From a checkpoint of a small mixture-of-experts model trained on Wikipedia.
Size: 9 layers, width 224, vocabulary 32000, 38.7M parameters.
Below are experts of layer 5 (counted from 0) of a mixture-of-experts language model. Rows are named router (the router's row for the expert), gate (a neuron's input weights, with its number), up (a neuron's input weights, with its number) and show model dimensions 112-223. Each number is 128 + 32 x the weight over its row's rms, rounded and kept within 0 to 255. Numbers have three digits each.
After each expert's rows: "mostly gets" lists some tokens that are sent to it at least half of the time. This comes from a sample of Wikipedia text that the model never trained on.

# expert 6
router:088095126107156074135100135159139106044182091146107153064140132134056156134105113133170118095143158111114103098079102128160082108149174195115119118172191190127145100133114104179177138137111119159120134136149156166136068077059153104126119101136156142142068180091147178144073137126153153082103092082147183124127104144120138121138094119096
gate0:171143152149147165148119130071200095152141162164109106127135089104077133060172136127151080099088075181186129188116151106099105193108140126126144132159152111126107159071128138157112108090113105152104150135142099163218171164136158119136130119114092108093119117142114137131157146121135172069104123133168173124084156147116131126131142109154
up0:178142103078082097165150115160058119127183130096093108135148137141155105126110129159138087110107147140127207178130168109074132119089144090133122130113131139115123118185175142109085135132087074116151105163107115156114157143126152082129088079149111177145097149159167116147176107097114099120147172107116148109101110121157145130126098122100
gate1:099101104132119087131164173109189163174066099156168144147151125154125149114149161132121149119105104101127108152094209154164114120111101122129108160110106138163101073066090073103144098112173177129143098080172109110153094152143100147131113143184123187094071142173125095123096129112166180110143126087161062170118068125120163157151174079172
up1:137221174068180140142120103126051096109183114151104195212138153150152136200079122142151139152109140086116144135170089128139106106083153117115122110124147181109146157134120143137119134149213124111100135118098162056115141146110162049122091098120092147132141164121121104136077096176100121195123119215174114141107119113127122181208128111101
gate2:124140185164171168171181153082131092153118106094156209159161151106127203081144144097126100125106112139072160123159178100118105065144185122111155165133169115143116136154117172124062087151087141142118144103141137148156151058164122146142129092141099097107080104131139111163096076159139152123124141092123083072127107164146046108146131160172
up2:087074155133095109123099119156137109124140091158050100131151168072117171112146176150151129160109099161160188091154107127101097109132161166171101136180065146135116085106145103105115156069156123159106043159122164138129112127120162127143111227117103138134164173143138136131152152109083151153150138160119185125124166193140112151105147140128
mostly gets: " O", " T", " K", " G", " V", " Al"

# expert 15
router:111097108146123089092086156053155156066063154108102161141076106224153145130086122134078132112174151198195107115138112080130102161140099121140170115160080130111163105083163087131115155102140109089104136049097192152075125124077135165117132135094118164165081072183093144158131115120099145185169125101142129110104095146161156179098156158135
gate4:127142142174130149134157127121152084141087150116117103121101073093139118068111127152152139096151080122169143125086126113155109117175070186127116177119143132118158141133138119160091158124120134075151140162116150131095067168146097179111178060151119107124151140113128070147116084109183167134157138147120153142113135145179161114127118204090
up4:168088119118236160210132119098152117123187143156120163144135104133147101123132074095113119121170143104120142135093115114094120148117093156122072143102166124116137223156134088135157176155156143127126127182159151164162102116154088107072192159139125138158126157040106138138136044077179152109171178155109227179127122091122125109176154095150
gate5:151122151181138117132183142129145177097106191127092137137137115049120124115126085117132115100084117125068133115087130130095100103172165149086096141172068080085169082177128147136159087093088124155124083138167173161110119097089147152138122143153166137131119121146106133154120136171105103079100092142111199159082119133102129111131129120128
up5:152131131160152255080170117133167173125113167094094170135098121066140087080149159114096083096148115109094072151125105186033122107160138145082070169183118105107127078126132100194142098130121210133115036077116118170123120098164109154154144131173081136106121159112178112141123161142074102092154128156161166129117095121133099100071149151122
gate6:078081094145164143180170173084184094126180134164178117182152159111097148052191160153140121098102117103145146166106110138153099097110115174142103104166150113190145188137091187155118108137135115141116111173162159098082133138102113118120121086103158200150109152061109124098154186073151142125113133212152119089110183165126151130214157127097
up6:135101084120144100173155129169102103156159149173133152148114146069074105145135134168201102110170098127157194157120071110094158137105112164134100115195159156159147126133073128146169113133111114119119131175091101105100134148135119142106139096051172114119105117107202129085158111144108202159113095184097126086128108122063141118142119103149
mostly gets: " was", " made", " used", " named", " won", " became"

# expert 11
router:151118027146121083098178139154079097105148089139069105090104093145142113083149159100173154091185126157155091155141132164123179145123119134158143171123115140120172042128111099148182106141125122149132117106121183131073133166097153107109155131112140188144160111105188150143072104159117149165084124123114104099084104099129103102185122076108
gate1:113078088123138107151071125133128160121148133060182163194126106129178140134143136163109160098159138108057153158110076095182074137089138071132123177146083154089097170137173145147149109090114140167146077099159160142097142091089114146151160109150173103164101126074132125042114113121066142133186145155151108148108112176118101130101138109120
up1:119237127159118138134083101114134138116152066127133165187094139112105194132163154200133169143108128073079157155110084133173118162069073106099095170144122165072155173108135144157130092117174122167102096142150138091145141095114139105088189160089174075136075130117121129078157102177058170147120102094141120143098126149151095104149111105178
gate2:162123107189099130119084131153115090094177109139142053051116148167073114131127123140147084134145189114099078127077053168166109111043118122132178155126169136184130043171105114118207122133071138134119152137078118156131137076106174136102120146132166156142088139081122114109124149078085143144134157159114127138109154107171162187149081134100
up2:060105189134148110125150135122121025107142135137086151232131119077121077091120192164110159118101120149124095113108158149156170180120127126059179103095146142077114102085174188130121092098207169086119189106137132110105124156154183136058195129134135117150111127115193116173170145154136087138177173118156097119152141227156116131155181115161
gate3:126164146105184132100161114150165088136201088054144167077172143137141165142138107134097122130100134072093106141127125098135099126117122215197134124125133081131139199097137107114184126189119134162093049091106168132115136147094163159133094104143125127106079135156130105131141145079120128117123152108145163162147120114073110122110178083153
up3:138069175255086123136135140116157118121066162147101091129154113165103066143141136115122110117118111148132105100118109143100144135110151064089121148139111198137132061163186166123102099118126159132154133180108134165146100099174072079152156098138109127106174171130114145161090092159141171126159111141090088089168139136145087072108130109103
mostly gets: "==", "\n", "===", " ==", " ===", "===="

# expert 3
router:095150141156107128143160162003175139146139132081136187094147163106119151107144161081133117068106106157093108150085162115169148119134184078112145164142148131129150144098127148146108139117182150165118081117124141109131108129117105123155144049074179153069089113115091161158128175099117115128114092152125068086102077159122113148177130109092
gate0:162143097125113096130128119101104156175084122122165132083127151096134111151090101141137069132088144123119106156219137135121097145160095143086114091104210115197129144119126194092129105180124126110104148110119121094121101123106122160118127134157160172088102178170158188121168082096137096153138069143119132172101152102158143210112109106121
up0:199165108176128112160148128148091106144134157150064118092178111193089145142080084063144206090143131128124153136187087089185112154145111125116093184111087185083150149167120148084133122143079115149083145144166153101152086068104130115135118107155133114157153122137125095194121168071180102148138153100078094139167116071134119106113120109082
gate1:171134145115138115065116119156124108122165066109095081084135058137142173064124120130127149163081124161120142097121137107132117128144169160149145124147114102178109088095121095168131130214159076066117125092088117133178108149089101129171140151110153143145094089098103090103090142095136137153156146080160077137124176147115143144172129184115
up1:118209177141070092166108077209162149139134094149145139126151160145103139138156162069185169173161113134098075167118137128094056061159132114164084131094143132129083169072100174108127113139073071146119198169169139151136088088128138124128095084111094165149107134150090104150125076149173090147108138155171124114141161102145111070120131130141
gate2:134097125161117144166147118099156113143170117131142126086125119127089055093133130143181191079179138135098093134110137161120188071167132168148093070140102131141177098025173154118142157117142118149166130127157144087110134190139149155107128063104168107148123118117139101149093176112174121085141171147149111085150126128151089177137111119129
up2:101072166115093112148106131103121132129143119054151045115100089164177088145097160172132124111193166181102105119180133087144134106084141110135097131095116043099123100143141127129134079076107081124117072139132123127148127138131131155115152138135131181116164144135221196150117116130164121170082123108086127204128130058178122073154159108156
mostly gets: " South", " California", " North", " London", " York", " Washington"

# expert 7
router:170171160079139065109169139179176126088079123173074159132149101099048087104181118125178189082150121153108125113112067093129101132154111113098110111107120092132131124179127109126131098126146157121093159155167214121124129175137095101130114051071121161116118151160185128111161084126121190086175109131138163153121083116107096155098159117137
gate4:121086173059147120076085133166108153132098108089168129164110093127093075168080161153141119099157143119113172143115091094104141152095088206105120158097117093117192123116137073116139060101191129145095160076127148161116136146060106154173112127082146171118149057111058070111092160138166168155133105154162162174127148088127095156124154132150
up4:090087109207223150102139126131136116093140144116102186075121151047137167093155087131146124127058136116101131072189103184181099131124135109125165119133106120126102155155161130119193094154107095090168118160140125105091127166129101130100131146166170151140147145129180156088148101141029106129116094079145113160121207143169143155115118079147
gate5:107150136106105077076141153108099156066123106142152183154168110146130067147124123152173145111153091128121143145142093114144143127188106134179149151100172072174112125133132077099088137187135119163098147095090159033177111056143092128098104167149091151112150180169109136126119154114071168120111153067085141158109181122123116173131178168134
up5:086175078151099179124155129121106118091151059126116136103103111094122158187138142125124085202136108151150085184146095139109112129171129153151175108153133181099203119146160105124098164156102166145129097072129079162132107109090141152105126153127173090088160155115134121086168061131132105092137115166078082156123173103133142149119167179141
gate6:100134145104146066128129109091129100133097143119099106105161123190074206071167202137110135152140128181099135158132101105150115162110092143143162129093154103149100130121094129147102109185110107139104159148096147138064139120113123127144061116123191139109177120125102169158087150150117108129058160113197162130144185179112165157179153139132
up6:152134094132149137185054096088087084129192124151119145198176163108163162108082064160105151097104144062132182168076109097101156111149162118102194140167092112139089096140175123055168137102138158140121104082101097082213147103069161148154099133124150141088088187082129146111184089121139098130105145122153140084108137152140113121133145095165
mostly gets: " Institute", " Association", " Museum", " Committee", " Society", " Academy"

# expert 0
router:115087083145106082100133127100101125113136117143086159146095127150121121162094124127091108183132187153129099141118119156063094174153115080130158078114117091107119135081171073105116171144137088081128198066108119167148125114152121110128173141119094160119170085122136133165105136134095113162140121062191090123060140139155133153059148171099
gate5:095113074090108115146116181099136129029140056126149124118071146099124205144166102047154157134128103171130142127073140131176119130167111108125145150163129154048082121122154144102080124198111119123126138202138119102119106169089114082152100111174114093154148167147195073125127125093164109134090111075128162143148105114116092123090123174124
up5:112110129137122251150146121159132116138117122128086132128093113097181104128153060180172129077158117144141157140109176084131075091146126099113107106148127104184136143121091123146141141163173119111175109117070139152110099108217097129115115092147130155205129145113177091082117145126124095088169124091150104096151121120119172131095154148083
gate6:102141102120106068067123153101088127109120156122109066122144080168138126139129083142093146117188185108150127099090160179141086197111134110127099158155130173131124138145099168158142127133177041117161093168110107083150127152113144109089138098099137169134125112087115096154083141132135103182105098135091045080107174179176091173115161126085
up6:119114079069183037208113115151098114108130080077094138167110134113133120105152120135100158122114133148137069108074193142137076166148151090163091141132139158127085111080143120158103118152084114110149125163118119083139139098099146084196161151124135133151084117107114126033145113125098084161114182170149155100172098132157167157149116124152
gate7:100153165134146159156102148132081157151149200142095112065104035139121126128123131114109109132132084122132131130110094066112127153096074165106134057144169161108118132090218191075089156132152101055126154084106110130136031119160140123112111145135152244133101135086188157134162108145114146124132155120113114148125134165112125140076119180149
up7:121136102146168105060167111186100088147145178081076151113153114120146140147126138109060109117088117091140131107154127146146122071141148236119109150185120138064142113152156155145090197071143147153106067152167117074102121128145156162137155136125172159125119122118175119172145148103152156119176124145145110130096092123141163146090037136155
mostly gets: " he", " she", " not", " they", " who", " well"

# expert 13
router:098167075120089121074190171092148066109130097147141118107086099076142060130129181129100134077118155179137112105109099105126151076152131142131157130163090137131178105097149132120121166172062145094109120113143134177149106170149086135136173133109098101114129099121142138145081125179093123126131132158135117148189102150224106102178134093135
gate1:119121147096088131138149168095125103100123172109152096075119154151142131148149126044116115146112104105116095111111147125191162125096062164103121139119109186053135116139110119097219093114062115117210157119145103124161139086082189129094104150088168106128124114079206128101105115096174118080138077174144166127126126129187127157218156094128
up1:095233166136044099148138138074141145111116156164140141124141138145143166136118162075151163109214163173077140108183124095115109115093143112157151116124045125140122151138104143149168135226115117087138122111150136114168170066102114088094123100149131129167141124117159143158130113147154158081166114112142134140110110105171155158149101122143
gate2:072124114144097139190238116096151131140166087136125115154195137100133156107115151140099170142117125133086120114153138080157131150125097134187108121148109096140064127145168130107125141151093141144104110164119131116135074115173173197129115161155076179121101158133157106127170107080068129103117121104043050124184133102125082125092210101137
up2:112120255131067121168109129102066086146108157145091137098118147144167160087131161171213126137150109138149179111100122102114130121104131078095143101103150163137154162132093125128114106087141089128139198171132117107115063149031081108116110112151155144129065125117121178172112125111117116087205148138140163126132101123123163105153045096125
gate3:149115185165096184100173100108177117134125078154139084092092111165165120162139131192151143130096109109078079146174095098158155052073180116144106107152133104115142103103132097125148136122097109137113095137125189058129108076128109139138145111099155099145148130137104142168139094129118155156133140137176192094180115099137109116140116153085
up3:096165080255120137094124135166132144115093160114133114113110134139134094133143074130190106141135159138168157101152173180127149152147103132164129153088101101133089162142137113105125145138159131114150154104119146148126132135106159165137114130142113198145097170151119104039173123149158060119079101165057064133135188130144101145115093039112
mostly gets: "),", ",", "\",", " and", " but", " while"

# expert 5
router:165126089103142174115100103127103104115141145100119120024072108153078091158122161081133162179189101217169111135164122168122157140169077114040116133166120144091136124101141139187147091127090131070172170099153146180087127196098149128105113124141134127111130142131149188118126125169115149108102145147126107085178133142092074166130121069144
gate1:139111113154154153162128100130192151112158148152122176143063089109115084155113116112141134180218144084181176130111156142146092078173121161142121071146150107125133075100167136073147123106162141175194188082160111147159106099123092199130122089131185093150095127130174167134136162128129177104114139162144122133139097165161041155109152107168
up1:168201096149164179121133169152153159095135110088206085090127119105091092114119046102153127137176141129127118159144129147100192086129118165092133157174134165166135092078191159117101186140141127152175180140123164137133102137162126103108139108107125164179132138107128153108111101178132155095042180144120077126125092151104103099185093166130
gate2:206120109094103093156118139166105118153106146163128138108116140121128114125088049203140126139110112159141099127117131128102173120128174058114111160141157175178135150113126139092093124128061169083132180073147160111138094113091131120114136100126126127154088185118174138113140111105128122191146108150113134110123100073114092125102170069128
up2:110087184154138149132142063131124169053106176153168167090100139169188146147170142075084136160149122121102133141148105160109109053120153144146114124080118113098086110105120175064127117113105083166126102128201128138164126063149104062111123133148156129197143155151179181125147150108109155108109081100080063114122066126101091139125161139164
gate3:099148073178103181155127140139107104094152168144144103101133110156086169100124145166152163102130150132170093157052167117117095125083160108080112113095149118126155066132125183124159138101086154110157159054105090164096095146126131119115091167154121124174176097140183115116146128137136130126114151130152101110170145131164114184107122112150
up3:133115171193188149093106123055110117118087163137116150126133155128126129164121062114086162107101141130124129144115128156119163148083190084110132087101121129179120157162130136133150091150111135078149181095098162113152113127169166111228154112109139149153139152200181058142167147095133119081104157154167206128110114148149140129082203155168
mostly gets: "In", " during", " between", " after", "On", " with"

# expert 8
router:164123139140134112059191115152160150137059167084147118123140102123139046121113129130116124037157119178161156109118114141150136116123124154116184140087196149145199097132114122138132109129140092111105113135123144120066105139144157075154081114110108186109140130191124138070142056103138147130097132119125154146137140122173151126126118125120
gate1:213122139094133122041114118162109102104129156159167066162147129107135117153120130102065154126122160125150109083096104143129143081143086128056113164115178153111162125182094152100103120082181071117137169089175182092100128127091130116141079100077121147132136121137135178075169145091186168117120148145171185111134120141156105111191085133118
up1:096226171074141145086069123131159064165120158120117116126117119115064102149110154112115145098125200112093084127098139132132097163113166115087101099081128130152120089116127091094099133140107120115161182153172198080100180138101138155177141183143122103138146080137159109103144111182128194192145096138108125111119121150121197118164180147125
gate2:101133135134067167196194137116161124149135136131137064150126134118136097086140141126107130124102183116171120164159133093144175140102132124119138141104191135160159116144126114133160138131112131190092097089177158096161091117107131081114137071120119145117114124140099098153100096124116145143141131083129129141146178118186166103226102069143
up2:087117230112084135101100122099124129077083148139119174140113117129173113158189115113141157167186158155163117086164156170129119123171134107144082141134145155149135105149104143100172155044125119092126138160175128131122128147099142087086083097120153144171152100155054097160170144106118098175156126107113137088163137102128093153147115103097
gate3:194177137137181159086133117110107108119185154105115152145090136133149080093082097043086109153223127212097125133158154164145180141091070126142114146091158186147133147177094121105146105129158172118132115156165139103164109149079103095180136154114094120095135146156103153135176093177092122110137110135147126117165148089127125082138126088176
up3:122147141255137136136126110136181138165117130118163124159122177144101177095191062182137123160083121071110131113106074120108118136094147104144124109192119141134080125053149066144140146136087137154125099101086141113119102060142132133135124118152179103140133129123180064128091151062089151139125096089129124166107106176107099157132083163130
mostly gets: " (0)", "^{2}", " FW", ")", "}", " %"

# expert 14
router:135146147121144141094103135095132087186109120146078095092170113139121159162143112131132155147101151136167155130142156074082113103169156138136155115125097144165171067103090071136228162171128119149206133140159065089155106124053125129141063138134238148117105111108106172092061127146117131160107108126088154129110146161112073128170103141144
gate3:157061124162062160120190101110221059144094175105128135148137077153099100062065151141116123064095145102120131137174132115132148117169126153121108139164136127148144141171075115103110104107193151120098172084081103173116148119142176122110144086068122147147120146140146166129114086083088157139128153148104098118150150121132147162143144162055
up3:110156090211113155137148184124087149127136141097148156161125125123142143137157103189117131186137127122193155145142145102141137137049144103151113057106113190138115104069111138130083089101150132140067126171092130128149121130135161142130133140111094083132142093095095124170129093168145131086119131115153095133112152156140139111059107105171
gate4:138097101177157107095098134109134141107096106084146083095133076087164112131140129125153147128093205135079157099146122131046172091116139134124114109165105126129161126137093134075154178153103093083135130191105172090130155127138108143164179107150105214102177163121072129105149134136104159132112108160044162155124123146173097092163115169073
up4:089129117065217191152164119135122125194126143038133117136121122133124094097136126112088163154108128145132149157070142136092159121162127153099116143132161163161114133115104116168076160112117158102143132078087143092122132148127158132177098116141180174164107125119124135080091090177126166125173121144144066085095118108106105125160133054125
gate5:185131135128159172134151132071083115150101107091074124183077106114090111151144088163152153113161186134097081204120134097126168153126092146150115176120156104130113107117124149114177128125138119193130120128123152124144103157085090089103108122099107137218122167124100113106119103138141113119176141152141111126075147141172142149098176113142
up5:101161172143124251080174191123140158101129110086101095107113131144139137091179102162133223181102106148152155161100117139127148099171081139189133116069113112116126095069142098116138119163156047168176118144144125183082117113082099128217078102175153133099128088148135124113131144156129162141123146171125095103058145130112111144134141157113
mostly gets: " century", " March", "–19", " early", " year", " (18"

# expert 2
router:138125107098148114044142139039174151092143159170127192082141086107096106055065137102134126138127145193118133158115185070152130097148143146132113125133095128155140169106127148153128083149141101148115149084163147204127113150134115086126136059104073174133159168194153158081092174081091119186146136120101158116159123082182117109148096096107
gate4:080119098184172100172134120190133144168159158093125175189118080145112083111088128143156087111069119124194156068095110117058141103204124138137135118136124170111141150158042104219122128103140199137065156119140157105107166125176092119097126138143192121104187118130160134115126105137149119069120150092133105141096139084183149111145154147105
up4:194143112101209105095123121133123145105120145168139092043148138115169122160085149102125168138166115139137139180121169119152136126114106088124118098145139102137121081134203142057097122180134092160148157151095079128149181160103125092201133120132066102109103113135156120103124167132163143144148145132114093082130156090130140222107155171167
gate5:106114212115127081134125173149147108096149116155094124146118107130069164106155090168130119100138127141121160098105138121150163140145135110142148135174149121130072139142135132104105184120137158139096157142102118125155062105108092172125108127109220125107184078114088077147177147088105079178122134166196102097178071084075164045125142119141
up5:159095126161178249145131134165146106104154102136064114106129170135163141109133123095171193143207149159170105170177181132181125132119026150151126091146131155155119094140136116140088163169147125111172134145110127100172110144124136082118091125118126068079128149146141164080126094115110142125146138159124165092169103223140139135087145144094
gate6:125084120088157079114105110146100105121139185088135126104142158100118154120108106142158166143100102189137145143132144090192146144106165096068067167142157140166123140092073132131111067134152098073171072155070138137102151089134148109194103019085083225123141137119122130125160118148128153157089132081060118081135142155173125074112137138128
up6:148044119093115144169156136200134126112065123159132081081136130159122136116120207147171167142119089136123161190143116193171134143104172082085149182127106122120152166112100127188133094193129136053163095177098162125175140123154121152154140123122146221128114157140067104102116118121047088119124089069100101086133113118068107141111087116107
mostly gets: " water", " education", " food", " students", " children", " political"

# expert 12
router:087134026170130160112143150151109122133141150121078130159111122127108079088112147099127153126165142197174091136105067083131172106167083156071081153085126169154111096123177115111124123119130101135126157132134137099121157117145150134167143125176051147051074143182159155124132073144117081115174101149153123087170128170124146136168108132093
gate66:107148111136158128153178068123123217170148142172122107189098117081148190134127070160146164155138105128141081135126180137105143105162116192108162103082131158113119118167143121158171187113131080093154128142108181150125130113103072123162144140132158149121166156116148108104078135124191116114128156160125052119145155138108068205158098085168
up66:179076126138083132131099168132119082095096075178157120148151192186077106129151106149149134119123154136100121079133128085103193126135140139133111134121126135120139120134086178096086154112103168147079224085182158094157127150148130170117129119089153135097081178119111111165148145167106135183118104109121236109127134098183188126081158121112
gate67:190142075138136099110126142105158167089137098047108141147130083156091159096128113089097115102093124161084148136210100161072148161103201126160112128132118165147121068096148144144123123116130132095156121145108158108119180198132109169094117078093078105065165144167124148134163107110119103061160118103131138133054093061062118154069140149129
up67:066121174139071168120175117148093092215116140112095122175162135142102071152098173142177096098149101131184142144079119071126154121145122138119142120131077092118102156161091113176163130099150147146088114167126151136160079112167090179159155165127192172156144130088137080139090194150127139135031142157107056147143070136139161079157117064192
gate68:109094143124104115112147085070146178115095165082163134091102157118134115137178098068135162130097102172155200123132105139139144128124136071111102129082108111142148150148151095061201120177086171091124169109127164099187127132127120189121190129092106181151113057174104136116162184180107138140103064091147167092119121090096147135131094110187
up68:134105115133125098149168118114115113158065141112135136173120117127134123178115110084077111140111122161186117093108137170192165173139083127132164155092164073097112108102088133154182153159096147147117189092196115118180082122164043138097178172080172141142128152154114082155155107112147150162111090172121146122152163144067060105199048111195
mostly gets: " |", " 0;", " 1;", " 2;", " 3;", " 5;"

# expert 1
router:140135049183141114152108165117117178065137092092179096155157074141065148081137149131105138153097164126076161135102120178156154141112096153096092151190083153099145084094148148109138138112145111093120113104130121180146126145134197072163133101120088083091132130111115110150150189143084081150165106090104168188120081132091119123195073137112
gate4:124104059108121095152097134145184109120156115102107109106136048217115131103111144154170106144155184170163137133127149057143141069121158072146100119140070152185157081142138138118122072107113129138130140180188115115119142084122117123169122150141136074121113168165155115091176105139076134139075110128143150132096170141204155128189107049100
up4:066078098147246141102171123128191152106100113095159149097104039143098098115156120117134128219166073163114157104153173134132136126200153115157092170103118154104174114135105134118146093186158093117144172145142131172176145047149135175079184138122123183135183151143120146117141145179101108160108126105155101177102156128170181121130153131077
gate5:108136154122163115110180121137163133104130125146063124130084150152116087143126139117072119131162099126135155184154180163150156170145131126138063128157206095130162109119201155094132119112152113104081087083169088161128106141147126138149138137164153137131118131108113090109117200126107082133191079123134131106100105100096153085120159128137
up5:205134123160117141124133130091101195115099151107159114139175132131117161087118198111158158119069145145091144151108112096139066136091100152087180141069139131178131174096067098115102102137116122116111129148104140145095183159085153101140120161175103126095147187093148162155096144133119171120092125102103125133188169114123095076114144136118
gate6:111118126129190085076186177130106110162056181197149137132095106103163189092069105089104149205114157092129139150106143109175110110124155113114074123099127122145124134138190176120111108096138056145081079081075104123157130172056162126231102126177144104111126155124129123102157171136144135128192142167132115173125148136112118109129119130164
up6:099118135133150093162133122121109129112083138175174074149103088122173121113118158163065170214101182164131091100087085110142174172112199141143067157160112110150141104092184169096117164115126100126123130111132145069126153154106174147167118119171185089073139157165118176177150157121106105134182128120130118138165141106044172122150113106111
mostly gets: " the", " an", "The", " a", " its", " various"

# expert 4
router:150159142118122080083125128142184133130116176135115157148071114138082135102101060163117125118081146123148153134128184139089203143154117129099144116081190166104062102167174106151103147129159104132137109093143164075102070124134112126201175109116108131148153137157090091137106163202132194111164080108100147118118110120156163081118163143108
gate3:160155086129118190081168148146148112124140190125116129160099095122180129138131156102097097155075118152121126180078157096121171202150193141196190128119151175111135064117093139138076120126138153127108118174093132126135163153070145150115068081104158170126156173162088173123137065109168207161126109132152114172153115105133067072123144137130
up3:068080081177163088222099169166158135132122104093148107085127155083052181075158136112120131077122170069147145083119122146138107103183116134067103170134129122197144178172170154139149189166168130094174098080081072123145097075161091140084095127141083083158140090148175068162158132107064107112110154158166137127149138087075167152133159134146
gate4:084136163134111129093081111165113120119121160120089104120123178096097150170124102076111109214125186112119098132108135107158152145112115150107147101123134182128116107165127093141102109066079159182147172130098112156065174116149104090123118108067119084150113144100114141145091134114094023097147068138127162091093151125159165153184079082135
up4:117179157184190145151172161151141148122187048109123064123084094139145113107131163153107168116165148079085081104170102122112115117103152132136171115200067137113126124191131145156127143148122106117122053080136086124174180107114099136142149079140150200149187077114138104152107119133115126127140129203117089118129085113147072141103112092130
gate5:154124129106159136112081106178140092116104109107060157145142189165102113099119133132102127208090114191098118098150175066124058186159119130142163133098180070124138166097114120144104111106096082181109151127103128179152089188145153155093124167110168130158096155119141129114046150125152148133104145129082164124129105084168091126143182128092
up5:079185189119123255117157136107129159081093131125140104114126125160168119050107081133184120177139106121143151119149102108178107113102114142117214103143106133166198135183144094143135070129140110147158129114115143127171064120087097083098124153116154196152137106133089141158108117135136115145110159136116095163208157149170179160130092113109
mostly gets: " Preced", " Succeed", " Coordinates", " Genus", " Born", " Location"

# expert 9
router:142108127151112165140185130080118176108065142081097070158077126177126054153139178123194141158144157180069126099130125139183053145112107150174093178093176133086102120129143146173108157095068136166079104082112111126112101119127136150128148143160152203113174100157191146160128104120143054143173131144129125171154177092091094099108127132142
gate0:195145091106106138108102133122134148083104117086122084150199178141172083142134135118102057083114137129069136142082143132100080096021146154101110175088163125101123095144095128179114114124092103151085139120127160128135118165121125122187149161121105188091121089152091124121101114141181108092157134099121152111079160183093111142100136160125
up0:255163134196168145148123158166105145089097096099140111142157139139144155099130131111136110155151134183109109104143164124163112083159118112124134114167091137144130137112156123193133096181114142108134175131148115136142131181077131134103098111089144071178151081140128143104125177157127126136121071142049121076144119083173098130171148152035
gate1:176151054078082094082119153128127137153143109076092212161172110178134134107151122074176122159164084118135112138135134127120087144122127104159106163100138162092143126127120098113120121076149082136145141118074108111077101107115166180100134124134156112152110119159105118120067072203191112118119151112088179110172149109172182099168072137156
up1:140180116139148160157142142137152148130157149150116079061119077126153095086071131129065061128092122134126093107128191131155141076089071136129118167133126109151124112125192097098125133132074121158069085090198132099149169140144135089127118175110119163128110158108138123119181146091149123088103149147171112165120116160144133140077187136080
gate2:132114147173113111148149179124146157120166157087083079132108131151104146155168177133107096133133089150069183087137113072116105113133128142130116173125090114072086125146183119149176144123155130117132154095108117163133127162065139157154119106126113058127176095128165126124139139152101118101136103129139140158099107091083093090131135118124
up2:107117206206134108133139114145152063115142098153194122131141155096163148167072140158117162163133127126132121140105187164114164142189093160141133165122133168210137119116140097144124115188132087108075115127140083195134189115110141128166087084216069193172134185103138114098140126135118137135118064134120128109085146155070141125125094103127
mostly gets: " Alexander", "ović", " Martin", "sson", "escu", " Thomas"

# expert 10
router:077138089142078132125149114162142154151190108108129119156148114100114141119134105112202158097136144132156082083108107089117110109123174149104109102085127131116150142119093160085119180047080124159177149083127107092117076146131160141131130140165214098110121155153156119092098099198085113124111160058161157145110081103177116141154158078060
gate0:224129076162077097149087173115141193088102113100140197165132075116117186152080086175161142079129117150111108127099113143148099140091105143170107170167166087113146157102126159136139113112120121199133103097150078126137106153146100184137147116134158101101127106168106115153137184177117140194138109061133096188149122145110101138136124090174
up0:169113101075137131131127197110086127164163131170144116144129124120212104183145120122135136151086129122097096106150165106106166136143134060064091112121038132166141111116139040088122115122155180167159142160109195177118159131091161101142101114116111179087135120139108115095145147109167128153159177110053103137148117164161109159125126145117
gate1:119118136156151130122088103177057134140165110112127109117145080139068137162139037131157114066068150117151099170073176042089169112136130163108054141202117099122131212125139122161150193128118124176146143164120113132104160139151111069168132119126158135068139119167103098163081129165126096108160138106131185154147109182176137088104125113080
up1:147204124128143095105113140148151129117128131133131127120122201140133146147132105120109118156140143131123097115143162106136098155156082142083118136062111132128132130166140078080128084097091080113175136174168135099101153073129133063187138142112073117110186125149167063194123118154089155161070135158125160113113084095154090168154165084108
gate2:142127132083210092126099163140117096123171191196104135091133087175085148109124181154171127087142144077156128133077152140110055123153080109138195138174172184151180158166169102137162097129147143123075118142133086169121099170136131107088117123118113199138130112140117120146089123100149113146096164063092151068097122095106150100173143100121
up2:100064203105160089114061106134152112122172181182101133109117113115046145109122094157168087107165094091186120146113141144113087162117088133121165082142181131140172146146210125184155108082165149111098168142140118137106132091088126124161130103148102160129072110143143148136097164123132185108100150066128174126179101069083090167149145146178
mostly gets: ".", ").", "\".", ".\"", " His", "'"